From a checkpoint of a small mixture-of-experts model trained on Wikipedia: vocabulary 4186.
Below are experts of layer 5 (counted from 0) of a mixture-of-experts language model. Rows are named router (the router's row for the expert), down (a neuron's output weights, with its number) and show model dimensions 0-95. Each number is 500 + 40 x the weight over its row's rms, rounded and kept within 0 to 999. Numbers have three digits each.
Before each expert's rows: "raises" lists some tokens whose logits its average output raises strongly, later layers aside. This comes from a sample of Wikipedia text that the model never trained on.

# expert 116
raises: "-", "\n", "|", "====", "In", "The"
router:565487535443497486491505571501419525436526526504488519510519529452526474523469505440450488436554446456500465485485433573525486470515469557534497487519580464536475479526577428466567579476529541425522454526477476557537513540515471514566522458553538538435473455462540524513529512447495500474
down0:496518430502503510481528527502645520491557536500455516504503498553524544491537455460447521482509569488479462488449494458522414505403494542586539515509490511482592443504474466564493522498500508518503501461499487491540496508437570561577522501544528500546424493511494530514467532550577497502
down1:513470494476493471493520517525519543500497586385489506483506562495411496502460397497469542492470510487557525589453483521498467475528500456487474455453500547437500499484511494495495445536429453441422527568500526449501480543513463440510485475595554569477481424486503563487496477525503480500
down2:528470503559378475498468497471513491457493502543499414539450488488553543498493478450515497520489502493451486468539513538406464407486504532455506556463490492503481491439497490521491478384459494507507545516506575525490505484493507543445499455476518494383486504510404572489468432483516519523
down3:463462482523483587502451512422510573427475483488526574481435491444515505500454462473467492516500516499467567541473593462461484497443535521505490542437499519537461555494493462500501501546499488556504482475585512479513497465506494482492430483461484431478470479388581484500566539499490522413
down4:522514547502452505480547562531564487510515554535454489586450527455467494510512548503412492447390536490520519498501536531524430337505502468496445512495532574485513484484480511592535551521515470521536523493559504493481502458456452527495513489468423463525547488520501481532518483503500537515
down5:508450458505509515490520570523486467518531502418588521504632551457503506515459524454528557436560470486494483441497474471465497530499526467512510538504546500482447486518497506420500453480499513515473541482565507470430449488468482479524496574429406491454467551499470532503485568586458526499
down6:501446500498552480498454405493593543488467476535486529517522523566577513455499554541516486492434495555534488469398559498591442462497523481481435552525511468475459436478505524537491490472511452458502451539506477556537501468588507531505501563529469549482555461482522503454428541501509479484
down7:469480567536545497492469521478525534492524486543467579545528546504490502589528475496485419500473486447558501510541586447529455466569423564496449513455493481530453484500463452491459474445484520500586497513505494530540501485521404522502551513571432458466499495516498452531504548536535416457
down8:501561580428409515560480513472481492519428411546468446490487541541513508470469503505526501512543500474501498515458468507518551410494499500515535504495455469495542486519464482505503433478496477503535534483510499454526524469412485491417553500466552541561552572483471427545458476391519448487
down9:508506558517465567566513460456482444503568534504425541516499503513537501543467515509469505511537510553511459538482417531547562522477567525499507503461525498501484470524503493459504499545451543503478551537522445476476475484486494478526546471488352472487596513436553453498518617461484505460
down10:493580517518407560565595503529499518497518468538419512513530500477477367561511487545508571517505491448430451505479514395490484486459526527532493507540513462467418476512484516462545490522527513494513512492545494529518529498490412493485499478517446471456504489536611492503526509508503482466
down11:451533511494501404505500489452485531471547480485594454540504479544496481497512485501510446483556619498495520508520511462551497472539541472404497568507471520498462480589433565483461511474504530505498536489574502478499527433475533454475604534499440456504520556532457510418487495514472489478
down12:507513522543569502488461439507450544537488502541437546534510528478493511481500484523474495489491535463599524460449491486473530474499537419459498479509455536464568560498465491512527469559494577468573519480416493469473591499474571575498556536474487484509527586498516517519519499499606505426
down13:519436500479534502503354490527541518543522504508497504502522494495474626452490507451492479439459476470510523465541507420485515428473537496510481513495462469509441465519458480454588484500523477562565490462527465498522516576506460526521508469443556503497471501502409424469543483458561475493
down14:420533505514558502458506493524496496468537446515500419536490496484491431474416494518509512452472520586515504490493464531454502543538522476478511529517494563553384490550450470485496509501463499478525517533497545593474536445511503445508504492583445517499520617462459517571484492496533523414
down15:450396527503559454468460547457541492511516496624463551527519546517500490504491505535438492493460471498569460475378514497552511457532485482535391488570519507537475489579468537488476500430580498546500506493495497460551534487540461496487517502484479512499456495499542514555504473527506471440
down16:541454492524533512487501461454491404504512437470527529562503437449479515426551526478503529517490421504492459573503503585501574541506512470550478470450470459513508577501538498464504523494501495497412501518508508517622504482461542523504454489479500526502555423426466460528448557543504552498
down17:545491500495496510484509633521438494462527491463464473508544427509498500518441504492520491512471469473500515507517474480484501454540504521536502520508441469512605401463503457505460421456474496491533524524389477386512438533509585475463540497479564499522502446516489491437453454478488501512
down18:513460569501520478563408544495536472501512450518498507506497609485475500458495507478492521503432470512456482512508538559589539508558568475490400487507517571436555537499479583501529475539521466483447567477517483513568483446536475506452457484468479492496578499449516566500546499549503476472
down19:489495450541519476486500513528573464462359500461574545493467471487457477534562493501503511486527498482500523541504523517528475511446417454420469496468518528522470418533501456501499540489593438475489550488522486497522515429454534482524505615481504508599494501561515492536469516466517518546
down20:438579491520501505440519607487500569500450516485520480510453465513510522505488515487556575492528414505433496551492481528489493546463492502461525494511556501416503543397506479475547461531507502485506448465474499536474490528517516389499557528438497440499543472515536504489519452497423529591
down21:576540553504527424508466476590586461523511512472496470439423507363496461475458516481578533489605456533504485456498457573420526494512525478565542445478525482499577490516477516456460509497465546484532509544498438478502504506472501507460523544539515520482496543522478495519476515493502499499
down22:481614537495465572550562514524504441498484504431536509510419502480505525490500483484515583478537450481436545569569469548500502536450503485500617459483540477505496526496566494468549513498486523478491522453527525561433444482457500417480476523474506483448521500500529497499512511477388526510
down23:513433546453449529471505495503454448457465500519409597508494519505496473506583620453497457484525543493402603500537474437515433499543508495486489534426441469426458555485538494496481509524446521532498511503492464525519474528554548492499469517503503501513492535513505483584518522454496488492
down24:423495478486512552475432494424561506542604482516508551529532502500572500500472471496503575499434500469460580517472561514504495573537453556521402498493497437503474500527543583612540566521495476457504519498515571519479550492522487526489508490550501496444501492527512523460490463489547511496
down25:492502478454533504503539518504542471469462455413415527483443509464508541510458517543534478466468502500531545495540528543496492533478478540494512499448476477547524621502451503554510482514482413460497514484529459555469507514515513484508504588415505467616497498498488465370485549498504565477
down26:473567499465458572425509418544528513501509483483587455475497365491508524475481440461524528501455500507434570571466507515478506504549451476495489542510501503436504492524560524492496451517448511497509488546578494499490525491560477414478381509490513501505440498542465513505503518504501567495
down27:517512498498492494547509504449581494511512486527510475590504435534497531539549541487481462460523543513469423486418521476502461522493470439503512541524491469509497545512534446543541427596551534501506512522558501481598495491398517483616415529472505485460496454445484463528512480530541487515
down28:558499442450507489435446559502469501490540533553490424539491499496502553440459435492496376498506518516488483451499481498495530382556501536501494504506465484464386491505500521476539553543413543518537489496500508486561533497470551507532505459491472495498431485482475497497472519392543500538
down29:579523588461501549431524369550511497466570501533478484539561446514528524484496515500488446540463494459473498473537515505533511513487498492470455502498523561493519558550447492579529465524490498503464401561508493520485501499512567494551488559528554491479525448493498518516569481426549566547
down30:479499431561485456433468498543555529504451519502420508548458500497465495584521476489453442457455459613496510499536431480524553438563503503505459411428511497497489507501519507506595492538517452572560486444532509517531499509540494495521505447511525588516501530488456530541528498493556500485
down31:479522471485521509535470510552487488544540380537523539500519573428491507524499537495505441514515556429505485485480515453556457476491481496476446448505459497574472457498506548475501499499472497508485486501409485453399520458581429502441451527599459552496475565513420502505541508481523507495

# expert 20
raises: "|", "-", "\n", "The", "As", " -"
router:561483524472497493487488566480437548427525516508475539511512536476555478519452507450488483464540432432507469475479436582520495471529451547501486483511573448536482479529554421471554571469554530423556467526469471548576518546530460507591527456533526551452456466489527516516532503459507491479
down0:473505601530506503508516498464520479508476490540462487532451525488494537517452540500475499497461470587390482520502473517654503435502488492525495472499526533483509521496501511510533520561515537470496569461463496551495501477466500461498477473501431468472509562376502523540629488502519499471
down1:550483496500553494500479500489522456520524503507560487482545479471440527512444489509489440437458490499450522481503528540428467623427545443460531413491531504491495406490515544548533460517525479459472563510450491444510497459475491520520499483457498551408576444528544490581458533500472531529
down2:430497553532513502493503569441494460492524449535501561496508540479530462556469483442509500506458518448509488507493597489519488474503494369524406533502472478490454487497508580485568492494500511524506505513585528497511542499508466549489469494519419488461485523458613511526487550580529499424
down3:487461526489446560536546506575494517486529511416457534477427515598506495518526532481521520554502502531461466594534503538427461528496543458528520457519572480496494520463503410547506487467503496469511484523467510444510447487540562464577496506433470415475493494493580500500527460508465577544
down4:590591511506509408539482467496610498497497460561471471559529491511514494439455601501493542419422478518505509463479516541502562524547498378495445499519534499503544502527483547479410517480527542493488548513489494513523499502471495533489445473495576494503534508490481531436530514518487498494
down5:533561506499479475526442468475497497492455555535480555526512486529539414471498567483523475500473512507467506518516477591593499491562418628463448506536505499535498546516492472514487484492466459518414504586498486397506481511541489491514527492512579485519581486503546509507439498482483435500
down6:443512465474514502506598492504478508502530464518517516489476525439528525510564584444491503494524522536513494418488489492457471481476453417490495491545390557497447515468517529436550401508518517471489510432617529489467527510472485506535507461481497526501516542491569526457436534493449510584
down7:407464493461474452479538548536438531543496474440472524501508534518360492494501525524517382486503467520532475560511487565507453488494473436483480496446489501477496504502488517565511538567520499438544443529462479475509530515483521577428506447562450461539547494520501508593498528496517483491
down8:490410545491526407453414496577449473507532525416507517501502490491497516474583398515517548574507495505548520522492497553548498514521505476535453557495513460483525453481477508505505437469528418445513501489503415507476518450471515602498534514477462507522496549525453499540460514492579513510
down9:490507506457539534431515482599453484547509542558440408590579535487491524497426539561510437490466527499487503464488527438486488502509542413507509548588508475472508513522384497469553518506527513452501508559422522551516516485438490475515555514493534498551516511504495452514473511503529500494
down10:532501524579473471479489442421590487475492511483505439495459458505479469509552381471521490495433437523510500489493463500483470454510530559506490467487437439531525503480451446518498515488536507500516492576509530474547493499513505461518391394480560486478486414505532558476446500508571520501
down11:469464523604536486600513440402496502507578531510473490434499516498450441493563512468448489455574519477503443488501512523493500518454502500488552531480489565508544541537495402537534464472495534511512498445496530532485518495550462454499492456418474496550575500451502476515539502416531453500
down12:518612527509496503461492561482542481476407502517495493461440503587463503442543500648473472491458460518520497546529515486551552508487507586469430502466490530492558511501483503494445485497509542570526548482409497487495515447566591519488473506492539478501453502554507484486486500504511502473
down13:507472506517554502528438501480599495511494518500456462438487560529444503547504558507492587450497473523501498461501475536426539527497481487494436565470608508483513590543478582502492467490613473511459491544504500497530484443501499511505505500490516503427511509522463602438538463530497523454
down14:500603450491492442489504496517493493499495442505569491450482423447427509502473435528530583499498472432437504478579491504518514552492502475467498565506446607569445476481521493481534461479516522443501524560501547540569490506490445498477534539501522511453505502412430501473473515510460492444
down15:513530415511502563542452543551488474488501507446575546439477539581547517501498511483501509514551576538410464446613512506524492506390535535476467500461513530561496449568514448483537502462458504436479487500531523494500488448479506450495419513552426508535505494502527493500488496459487490533
down16:492429492445459562528451571510484387536488493528479488512467547561503515470496419501530515489558501466441503474502468498527501501441480530521466533482515495463491513471493493507506382500480531509521519498473449485536495484499520566511484551562508419523543438580463524565410478456457542576
down17:575518481502572509499532472508555436505492474485525464495452476524519456528498468488502437529502474511444489499521505496572584501514479581466479518389503487424505550493542479617556540560500499453523518493506484502583500512535562429527461486528553470497535478519497521485585526518579539475
down18:488524408495404493514506436503404476505547475511413464501584499504496500477532524501537530456528492457483554485512471422506505451518570429523567509493402521489508587556491526433494539536489479498563545471458530472502500493526455510426534500506504475502494525510485559562503545530499531551
down19:513506471500508566485517573580496449501494502499426529510464487454461455559459495447501500586480510504493453485535535493375499450589548515594481483443491482467404497514432437470461462503500490476558507556500490501479500491539422517490538487488429495465492513499518491563474499488510497431
down20:448552469504528476441545409500471466499566458418531492477452463515521516505503511527533542528558485551481451464504521466493606506460500553551556489538494497549519478538562498498493607517508537492485446507427482507426511535478435499573588491450507556524546507463467518488527459516472537488
down21:489502476514357549414565537428469504574573560450492500504536516552494560535501471487472505518520510503448501497543532547492507528538520499529515483508508527558554510522481464515489532567500476504481512503459500470531492526507500476520470434374553533533510459473481457472539474525510511617
down22:481565533472508493510507490444509509484496548499486485548466478538497533624585491479504571506462512514502494497490511490496472513489491550460501518533495509482509481460494679496485465434508462540545629529432546488569456503495487497515513489522507508491434542576498452460515491502471462472
down23:532501522393452490512415499460472549606473456434559534533475566508422514498415499585519523451487504506511499474525467501508536485504524486501436490503526459513514427489532469467543507503502495494476484572551544501474511476500473471553522453502510457524502481446425559486500561588440474478
down24:519509460481507462501515427489462505486466498562510478530571500463502486504394484484497517539512581563541527482432507525500509502530511511476566481571424520539543501473562469540485469465477504462548475465500580540420485480495539504418521554514447481462500565363500451515500498447504488500
down25:567524493494488497519500521503482516538609496607495442445580387503529458497503469503571407502509512501445465432506500461506488503545522501491507528510471494501476441536536503519536487499501496459471499494439608492520542472581488509552493480568489484459561424502518526494518474457558462503
down26:488485532444528456455506534494492506492460467445537464555509446483479514394551489495535499475576501467427462522468498494459475521461454451420636524512503509509485442517505473494510501556463525548554509534546548527490442489464608501558500471512540476476460487513452488470503438478438546536
down27:476428513579548545457488538426476600453467473536558579499515500511502484458500352504487502515465477539539501521499460555456477499455428590518444564475529490493480494480483499557456519464437495529536455499478510424480462500498542481516525535529530485514512489489516536492481497474517541572
down28:497525504492499513460509523578506445419503501502504504528529490592542472490466545497532452451496595491487536431513471507510492479442533510502504499510481457519487385513529412457521463487466468510516516601439516514461517513502583507524492488448514504520467554471405519502435465450525442579
down29:432451532515537512542542455442504514495508465508523475412620511528522487480566491469509524511649448509475454497490517445566500496534492550531507490505477431486544509420585457528537535473457594529554504516483496501466505467500490518477516507492495502488516550471493494536513595504489466513
down30:501616533497461545497580519583481473486471498403518487495492454475534538478451531492586603479510508493506534526546455598449482523482503503523549532433540492438553542483527523484509486455465518474503484503571500600484473530498525471512502519486551435469504476487500498469490544479430527525
down31:519458471510531499431427459491542522478454454581407482510532494573498530434477524447519492498504505516505479427458488497456448549566493512500522500512500575501501505513484568436474496540509486433542468535431474453541515521617516422549449532500539511501398498496541514505550495478501497505

# expert 99
raises: "ed", "on", "ing", ".", "al", " in"
router:553445558450531456467469536482460529460544538534455538542526545465546451539461528461473465451527457451526463461451463562555502459546474535499464486528531448527450438524537455460541545450528547450555488537459484533540533545524452544540547442543534545449471467465524523532519549464543455448
down0:494508502609530538496522495476571505500549501494478506476493486516497615564502499502499500500535522510490476505496512548490369502500500490501529499561501475527481502497638500571500455498505405504500500425485493557514494530509523395499482540506589475502426499502509499448466567504541506502
down1:643503504507497500501510499525495530477497497551504576496484444498498498475519473541508503472508505446494503511565500500501519477509411486514500499493489509502543543511488461506561500440561507457515506500482487470502494430499535495514475518604593487476435536355440496499394550501460431507
down2:491455452499500500496465514513491500505662427518469499449519497410489499495504504441501511492516492546505499506540432493560511504596467505456391353505518510482495519456499502499485500499476508497478474496446499510503499498527478611486471511453577481471503418516515466503501500485525489501
down3:467499500498500500491500500546446501497498594488490500464512486412484500459493499525439501490508532383499490566500476521566446485488523516621498475501481466555500469499500494504501510457494499486498563499522525560520531499502445542497503488501504543537465573501528488510436506481700504507
down4:506468511488648494521501591500488493478499504476488525472488502540439484499407443452484499416549501529504460505484417537490486492501499453483505543499500492504497475453490387464499496500503500427483504607452483502505489460550451519515513494523539501453500421521500497506501422424546440473
down5:502470501500518556585495499460496500495358396417500481587498510530500490470492481481495394460533596496434480476497491486464501423502460494548462517492494500548501495558514507529495499495499464570504504500506497499568576500432503493561488551490498454524490463473495432506466530514502549466
down6:504613519447501606496483432493500501500506522522481497499500475489427488505498480490540586595477514479505501453561490499499504516518505462500481550499501511552499606495512502504460487420503500566500599471490510509427502494499479484500500553500498499539522412436451600525500453500514504415
down7:485499502492539510518503501474500449514500502505351577640636502471467487425502501468513497490529444509492497469501498512511440579501499496491488492586493501500502500540500496500514618575582526516493500472474500527500489427475494525499496485510510500430501496539528497481492498558502507503
down8:458503463476478551506508533503485500509503632505560499445549524506522501474502445405500527540497497554481554500568505510500513540494438513377612470501504544522501597482481502496449517498487459500500437540497500480488584501464508487544495485497514512513486533481494431499542500536499591428
down9:500450425428511501445497473489502516439493473498441501501490482488521448525499503499498508554666506446500518517472555513552499513500495498487513448472498443500483496510440487498505442505499445516500506607460546495435439458346490469535460475505532494450490507491504510500495512501419524520
down10:500490525527473511488491469500443520504538473523555595481502540500487408493460517549501516504498500452539601482494548532494505480492489442498482532527577517509516500631425545550493401590460496516499500453637491498501508482542499477569482506475516506503523489502501503503505468521500584492
down11:509551484492503501489494491507466494567486502463541527503497486611501500499599500454565522425461514471501503498503561501534574563544477408494501391506494474503450500500486519501582500509465507507496495559519500535477553523471598488441604499498489499551488407501502499496484451440504451518
down12:501454483568476501485500495515522511560484507451541522505587499498508500391500499507602569482561497508522500487484495426500486509476579501498495512493410499500591501502579470562462478484460536505477466522510542500576472410489488534508465500592567495503433498437532537463500451545513499518
down13:474525427489523460502577497548501475491565501485505496520494467505467509504541493502476519359499621508574546492469483493496520501503592517479535494491559497499468614454496576498505487512540523520503527485491580479493453445505575501502477488494515511493504501465501367493497522537545510513
down14:445501464449385441514383496500503492490524494517501496541493500482507500489489533500509425501488431518502408507554501502483459501503524506494553496457497458501491499512490492537500498524501490489499594536530507446501521530488520560496547592558504429360505452493496514484577499422532496441
down15:568501569511489489554497503439429496509502499471528492519501507511477498432572483510509513480518468499493502503489572527501501593504536558501532435431499401528487473487502500539558589578497461503485473438459500498597502497498461374498484481500548396501503503497453548538502474499538501529
down16:477573454512586472543480503505496544473501568475540484500492526492371494490512496576514413505498509569502503519614532502457505524487520472503511500487513506474527502505498511608509602505500501523430529500498501500514491494500475551483495441502501500500500447497500499428471488498364564536
down17:510506543515500517474454573499457566481502513501503529596501458460500479503484502422496588495542414499516560498562500525468581500547515498500490500500625482462500572499554501500487501483477553478507438499505462500535473598404535580509490461494500461469498499461430502503497460512537446477
down18:501464502390486506492502483500492504505499499500525500435503494500472495534491449501497496441572515490490478493508497544501396462486496501503497476500516503498455488500563508545561494516512627474613484570421505486599494509510410503590552504541499507497405499498499539481499548520501489416
down19:453501515489500476532509494493517454545557424500566501443483507505510582499605453495498515519541499510524527487487543396455441494473482506572492513504514558497523527493501513470461496584532463513434653490511472411472501499480489493480502475499503498549498516497514496499365470499527500504
down20:426482512456524519519495470610500505494557512500484496561500502573512504582579499539477501502511507493512513501500503500506559522487487512474483575498502580571447501580470548521546499515512500527497501499522554496504492498500501506437495507498494377477500699501492500500523516513504483500
down21:579501561531499525496542501552503485518517570505507494482502498496372522436509530532564504500484415504517492502494431481506461500507500492500436502456505465487393466498558516501514536487566498490520477507521601499428495564480588529578495489498501549402493498499469489500499502552446495429
down22:581459486454500500536452501512509500487503500477497501539581518501457445495496494500570496479517467563544433502462500529517451377513444471497508536549487552498485500425496479542500500500502527351511527517639489495524501495431493433502498498505590515540508501500475502516492493549500501454
down23:450496518508498554485430473500510489369496503488503500500486437459526542507500465502512500445521504476404506478436499508495429500495488465507495502476583597432372501496510509479503529491458500500492497506501564473500536505625503492514439454529484507500507425437500538500498489453443509555
down24:498519497502486528475486475589502502490437455496500502478477500502501500499585497513500488500450427547387505557434499432492503537476459502500663500498545528552512504517502502527492513501444479501539497505499429489498411495520511500524444499502538498494500464651496549450502487550504506500
down25:468582475511469494480500595508508478482567418537535502520498498535502516486492449475506445508496499504546500479522502503501441464506646523498495494502422566531511522489506504499581503502576497502502473494506536650506474534523488500501500408409497501504495491459500499549500508501414542502
down26:487468515509520478497487512507462495471524504448499544501500502512459496530501523437499494472495500489500454498500493374625492582561499538379451541490506499538495496504491412470499515519507503483520518506486438495527499610502491499536643500504499557491442500407497502503506502487441507474
down27:493501500498502521392477528497595447499447500614492362429484427489415477498504500489555500425533498510473473546497515500502444493501476498539486499475492486505507500543500498490560536598456481497505502511500441493536425474550453502466475502499420476468538500451504499493470503553455499476
down28:501442499547538564498501500507494505494502465501696500519525489528491500474493502447499497530501477447499499516580568506535494500500551500462501470498494497484503501495447497497499469500485543531499641422475474502500500500488520503448495506502500405502512608556500477468607510500500511484
down29:391459510423462411499521501550420505498500518492499499486502387526490503480500507494494505603467475460568474499493509492468500456421507495418459500606562502505479501469506393522513563501470454505502495500486499522500507495498576515498504500565506503502410478475494449517496466460469499531
down30:459453501503505499499497521500454503589498478502448474474473515530482534427527506520509496462486505448488565555560502423504435459559499479503499592542503466500358503472513503500467501497558553502501457564503445522478467490492490489516415494539548494611468499474533518502500570464403499501
down31:508498459541567418489591538503499491470497497537501501511501495500493513507548514498574573540511492495497508545504535388553535500501497528516492500523502494452502598517545556507484493454502512497549461482514438494498638481526541518502515497501506405467581505564519500599487495494498552430

# expert 120
raises: "\n", "-", "|", "The"
router:564482555431495487475497569496423529413513508506479524520505510454529462531479502463487483443544446441504462480479448588540509469508468561531491497515563438537489483526559426482558534472529537410544453524482468563552503550512472513584535455530551533444479465467530520509534506447503493468
down0:467473538495522526517576481427455595486483456512496482572485506518512461516529495462538599451528505491521507556497476456469491487472514505522515534426496428500536501518481416355542514499495469516499429503508520491500501553464476431442510492414516490551514533501486389524508500505467494523
down1:434472570421451467538498475479486479497461523490499552427485570414507495435418611487448565552535488495488516512495479485518508556499514532474459468465548506465530512489499461505507521468561400438481541496491457501480487547496453441465512491499524515510589462510520518484519499588446534511
down2:457549468495460532551499501546471517550452441465574503470583484449501490433399517508514544505554502511489529511533581497473507562510480511493574513454518524510532509489503494474529498507516489482421551475474503551448438494465500501410516607541492501455525504447486549496579489514425495574
down3:541504437511521453540451486508529499498447499489543491525515462510565488484494440514528519486512367512488529498523538506404511562569554516426538481427556537503554488467444537510457545551475508402451476503483439500515460544486550522498454483495542465490517425494502495487501504522571572544
down4:433483549500511495496532525459624473481478477497510497456486400484402533574498447610500504479467496563476477518575529514498499422492501533513517504467514520520591508470448483584513484538516506565510471428460481538501452492521501505500463479528532497504507430564446542516501517492480523537
down5:472519467537423560554610503545506442489476546437513496462436458482480508532535482501524563506499463545488593558540447513489521580498522500514565550456514499485487582429511535517574525494498530501474514497622488581464485499538516456500468502447510458523499500526517499539512518459461497483
down6:528486485487523423530547502501511546505514505511509458566587495481485501532430537512503547470483527536518530580461499503520486479610409502552477510502509519539471505485443512503498476570503395457447523478502488502473498441512458479469450465528495545458513561464520556518610565503586525469
down7:500634504489458544475580490571562501418541436492444476504477465494562599512503482553469517465516538525418433470572563447482513589467489496492555521498497528504551507534485549524451457518456502516512506467515544486491582508502512518578509497504518506529485513497557489496490465497510494516
down8:575498513474507484469494449532487532490490484532501446499527490481551480491522515477528395502514502427552549465550492466500414475533551554418566540468424534515380565472500479504488528493488487436480458436462558498502515499548556534494511520500545509495463609479483550486477513503506502572
down9:467548492458485493515500503498548504454502481435524461470488502474504567486507504580492558456506493457539433493479428551444452521495465445521567501512496516519492525517535463483544524511530517510408467514618495553488534507429543533452524524494558477463434499485490534410431500581411523503
down10:380495445489498466516527500556514446458471477482375499535469512438489492508449537523487466516547493429485625504495491508556546489496498552498466511481544469535481528484516500501455500570548382506467534505437481526479481495512484493391492510522469494564485507567465503540508504507492511509
down11:523435541523598462501544483469538501442510502497380570492567529480527487495523580456589496553388489540522508487520553516499466504527525516484451514488486439508508470504496501507514531420521483495462556506417514512487501457511531548499520516479525556505545530452520481552502556530501408463
down12:481435521511544493495507517401507494474497497526498490508562588509502471470476506578461481496485458482580530477443506478546583498570494502485418486548482485482415518503485535524504462463480553505512557496397512477530578504512451549506509483487545453493476533484536502545424407558551511460
down13:521478461461527497501501468516492599453442393501570465388520454524531497476538480447478492557493530502517623468495561563507515491562470480411438536511493485474401474499490475532456497491504482502509478547522533480479487478496504508525438480493504525448456489506455500556559499497537498437
down14:534471501540442503488480408465500405500505506482474487441481473507534501499466479456539455420482450572506479455521476513515502491406504635497472438514453494515554505515594426494523518466499514500525494460471482535535427514497510425518498468443501532470579476545441484477506529514516545522
down15:505433488500532442500417494498456402498499491515477479450531533499462416563486494488494531447523496481493447441548536495414451517499538490565504563510483462510528541502448534440478501503486409540476532456490499548486519498480487576493573552516446513554500573489475506494511530521470459388
down16:506495536502482430450502502498498498513502605437470466507469469512502501518500440499493501455516512450503485610493556465469499656539476511561520453506536460473479478398538509475487537560493501496494530533477487497485490536543481526590516520456515509438502495541611505498455534529471531535
down17:575592498491487498498584540513446337495502509472532478498454563549480418480484572458474489478446491478491502448481556599440493451491497495509477530519549450469562503512528529488488452468486539502493521499499505458519480489487534462460498499472521487497399497425507504470553494499477498521
down18:510477401470487485503500505508507490505483519439496450445488358507465592616539485428510466514555489525492458537453596474519502499500453594500580500495563438493506482477517499533503500531583525508511490472474499505506485520508488484576501482476504488538474495512553437515481548477504472534
down19:555526507572494502505500481507551584480506538474482436497588625508399518555451484485496483449619535471480502500482489505490512459550565482509546516472473516531502528501434554502480533503453497426488499521525506487486482564537464497473499473580479502484468425465524477496524493570547503548
down20:415495535455467480500557488560525489485539478480493487399485508575540462521517580583559490582539488543569512523455520470564559530504512563590504546494503504522520482481514539555519525491552489537502509591482438462504517512484560516516497526471510523508511558459491535463566490573511492458
down21:462447564494524551501436516575555562423440453452486518464455538521442433467483477503559492476504490498526505463491494573496509460480515577489513498494433506544503443521498507470501407429499452516499461499514484553468482544474456390477601502520478561519479500496501474525423471508517513482
down22:483501502583473548514502507509491525594435498539503590456566510470524502497513500498437479584564528481495505457584509488441526492511512512536526437543474509552505535571590533520479527538476496523478482487433519497438497434536432541478490481501490461493490504574588499503449423498458536528
down23:491500438469505500528500459452471498497417500501434484472505519563548566505535500502457496548506461596469503526567500558458445517446482545436511455505514502479423527488499512526480509527460493608490499503516484512463500511469579483504511517410510483596505532547441384492542524532451521499
down24:531500459417389493531479536509462511537531526480492452464539527424502580430449519466492511501492494495501527516582507465445480540489509492510571409498484504519483471473481429486486503518486451493454486485575423465532532497482604483487498467439551500571496463575504464527492455502439494464
down25:511570502496487470377476560533454435489516497484493402552494478454485517519499606535462520440476488552486424499486533550493481491523522389442504508526502537452419444560506500453529501537533551506520526516486465503523523519472467590534518432473485504530497500500457488510441502485455485495
down26:464547567571537494538560510519562455451438490380532474497462514485508472549543495494523574498485541434474527587605505561516481523423499501522563461495592483529507507483558482504498488501497454467524517525504513490439446503430489478534494527504506440486534521543540489510492484499481518420
down27:460414437536505505484515492577505534482491432409466544519379537497494509506489555498532518394485412536530491499484498578517542469504474480458530490438468509574516475488501524466394549537527463496483494481484492487481475512545484530442487420484508502464484496470517585490495504501450498528
down28:462463427501500503552406469499489473455493492495446509505493526520488545527454505480454480579366515516580429534488497516534470504485530480423471495502469490553491543500419545579500501511556427468473545498527543441513587490534474500521533502561418468508462537514501540490496488516549515487
down29:574506509507534476510417512482515510494496459443537489503420484526458420418586495558443505494504426513539493470577460525510496505514507553499481601458517465463554529496450426548517532494498564498581474486497448533429506482499534495519518494478570563531497551519475538525540482465499519560
down30:472528529551490490518480478495541392430532449428476489491490533540543527425493513558455485465579477537476526488451519562512541466448439510545481490480449462526508483574435516480577468507481483499503471521572488510546472568513541517531515589508498476499551488466512434442460438461503471564
down31:502421468528437487521523478452516573514518514560425473441503534559512447486534491499486492503473504507563463508465485440459481423461490611522490504494488493495544433511494512496461464498573487577495519487499487482581537500578492452445394430529524518502423528502498538512533471528518433493